From a checkpoint of a small mixture-of-experts model trained on Wikipedia.
Training: a variant of Adam for the experts, 557M tokens, 4290 steps.
Below are experts of layer 3 (counted from 0) of a mixture-of-experts language model. Rows are named router (the router's row for the expert), down (a neuron's output weights, with its number) and show model dimensions 64-127. Each number is 500 + 50 x the weight over its row's rms, rounded and kept within 0 to 999. Numbers have three digits each.
After each expert's rows: a language model's description of what the expert responds to. This comes from a sample of Wikipedia text that the model never trained on.

# expert 12
router:383420527377522487504531489473588456528464451517467458448536549555405543464486488477466510494517367566499471472483451582501523418467537539594539505461567558503506506454494514570463512563592552
down0:516480487495435579549521561417486544468475554429546566496538472475486497445479639499503437451523571547520441504449545542538560467559477502505485453557427504567526417477630403517506602531553504
down1:452571427533513486506489513555515508560441483533574562530541472551503448410464535497472432537452487525432467530419488520484518510530463522466584535495488502466552508463462518514430491466522478
down2:545535473509534414629526440534522518486534459505519525514442494465564483472591450381436472390466532500521537476447573539507487395521489465585453470551517441471335347543499505532480576495455560
down3:586531579492360516370580476483470514464424540548511468482466458545508439504509475427483488605573444498440406537488515533533576496457532469421454499469528525509444419528529523517331502442522370
down4:538533507349463543506494439407454545487572615503449530523532512486570471575516452477498558468526524475373537476528458517474503527469551467528526436421512496500461434520536504498459473523412483
down5:501460592414494409512579599525522530455458517506442518544543487446400497534601530458508489399548535454499502412503470513545496581578522462463478360594549482467398557428519480547490579516528537
down6:552537567483491558516476543556435420503544502414524492542501519447426486472402498499490397473495535510462511554462493549615479515557504578507505600460510471484579421435454448528404426426534510
What it handles: Second piece of place, institution and government words after a capital or "the", such as P-uerto, P-opul-ation, C-ouncil, Pol.

# expert 11
router:403500541484478457488478428528458554603537484474492448562583536475494422481502512450448507557540491499513524592513433507480494529441501512465467536443440527549494575491476437519476513524464418
down0:489413565506497424471621559509498459415511446606510475501626470490433541502564497464474532511519521499505564483573482485548540509499433439482478462505526496478489421419553406486459461398523432
down1:410561469515544467527489523520504557533481526483471516523527495478452464475559510535506477402547471462438502569521476552572364585469501625530560425519375508553488465533511496525425567467478491
down2:530553454558528421432468560496488493541477488438481469508502500495566432510470477556516489386436495464489447506594623512535499507520555455517612476548406587614574485519542567466531466431489495
down3:544604445490436509469507412552548486533430425437490514504575506472496490527542543581493537476498447439514490498513524499521434511520534488520538453529501471494515456504483577465390602512474527
down4:602356530413481539539531525476472532519482559570514471452505499484505418595427582539524465430482495485564492521461474562494500488521531443504529553524506489526485423537472485509471486484447469
down5:440477478571495592551540531447480525507492544444505542525536418454558501452440512438433522442507504475446490492375458605572428517446533416493502522500568485448553527492561626442538449483532421
down6:513530521425568578431473534435487457650506471384557503549490493538560467478491476565419448506507473494560575577511395470513443535466502501401579498524412497484527546567486432510524475452487467
What it handles: Middle pieces of long Latinate words and institution names (paramil-it-ary, author-it-arian, Univers-it-as, Comm-on-wealth), often followed by "of", "by" or "in".

# expert 3
router:597556478489503514447526516510532501532480447485480595497428446412450507472473538579459627465514405519466520499446590444591503510533523445480564501587442525498544491458517538510544530435545552
down0:515468474501505367481546512488610479627480552562450520440553498492487505380475513501612444573547445457426463488470456430456518538489421494515496518397490486519501547534586527500508471463515566
down1:539429488496507589453496438478453523486476481417506494517535524501464454521473459503520292425451474472492528563566529454518423441504505457503445546514455503480449374442482500512405473494462419
down2:575573531399517536426543533464602500485466592504509531533496514435403546472522478590479500593532522524521495524463484457553475580457417477497448490607525582544442451556515495457489542411446584
down3:486508580399488584551478548542512584540513503447504519551496509496437595565482564537563387398553491493555556607429457487529532407560489428479550466504432465497490513455500487467458513459529445
down4:454373406481530484459575520563488489524490447474407511571464428483521462519451489559513502507476576509523500543425548468552478474475482575537406427493466530490562481544516489512492471429449512
down5:524480511499516482506443545492520491487481470460537422451393525473525570555449500406494475502561585597464573596285543516459468439508543531405522491474552497481546534454521500522545460611486478
down6:470518495529579485479507488424433515408525443441529496465470493510465549509516504549514499463529508554447435589443459461478536414451492552561455460522466480612480420448637479487457474476599488
What it handles: Word pieces right after a capital or lowercase b (Ribb-on, Bund-es, Sarpsb-or-g, B-ax-ter), plus spaces before numbers in dates and scores.

# expert 14
router:544555485562520433532412459512565423434424530526573537491510524494459411522564489492531549492593556490545574497388570429605492535485506493530449491546531514432496440520538568533453465525533464
down0:553512547510542524480459575498549540425468386449520482602513517463463495540439457460526491557552452453559646487564509567384493536478481416550509567539515482490426466542512496576515598487469501
down1:526523524512482508423558563530540529543516509442541462534469479632414498478499491584589376542450564561472516487362507514519490484473399523415569483608529510506633350454478517534511539501546518
down2:463504541493499612584462502547476575408504492519521514568472441484433474505537521387421535505498427569487541420578371527530572513518467493490550543487521517411474525502412497512476512531555444
down3:479516438605496505431469411458490438508459491540503518514520466492497497458553557544568475570567411526552585551526565540440508321485524567417467397533471486453465509461604503526522493513484458
down4:496443501446417491524534609441535460516500472489448504484453434471470532539492494433443561483493473470514458424410505572510544494555490523568489489427475425554594539539485536520483431485534596
down5:517374596461500442500517466502476515417547522523495519513501362526447463479507442487473421583557506498511544533498545464474434492540606541559439467505405453499542519506409567495466511409521481
down6:456486548451546610429444566407481546470401616530450550453548536448514472516521477488445408561592404579589476538501601570536500513494644485489520491512521531519396467513612449511501601472495552
What it handles: Final s on plurals and abbreviations like Mrs, full stops ending sentences, and heading markers such as "==" before section text.

# expert 6
router:516562470568418550486499492568512555524463460499460481531512413402445413576448539514447456545520587504498585490488486536501499471471442479561478489530504528542515519480574473396503546388548450
down0:526514468461472567577490412501478493473470552333491565424521551577482551466444489395481506512417541549521483486530558456496465505430458550486560519471549623561488541463512491504516559517531516
down1:503508629457554531509539400565542447510599485527543555453469564491481574572490565507437461479493486504522470455488429474528468490463547433500543656449563460479447436496487492510422407560478510
down2:553525577483469534439470559499526423516521510575466514477526489484488510501497506480575501528452463621505560510519508457529535508457532500474467416548429416553334476541573530519527547456490517
down3:471457509427447544524504484435488424514460546439530481484536494482469514562547518457416451546427464494591443523565555411499603438497554427517484504362496491431525441441531477450470451633502478
down4:490435501493575523540510551530479476577474502433458560468508563643535465509466542513473430421523560514452554567453540505452394501509540570514459558452371422454481491497438502529493474530541471
down5:506533490482596521544433470495465548496487512349433524425513485502508532479495378536491420523422453530458514380526491527510564476610509488486520464514507554570419522479470476513605381513466450
down6:455516495601516474391464481506525465535513453505504555535561468526488517396597491520461426503414477500462521487528538489424436530488515481574532471558599467543432423582521441514502491444450474
What it handles: Middle pieces of personal and place names after a capital initial, such as K-ev-in, W-il-son, Be-eth-oven, plus first names like John, Michael.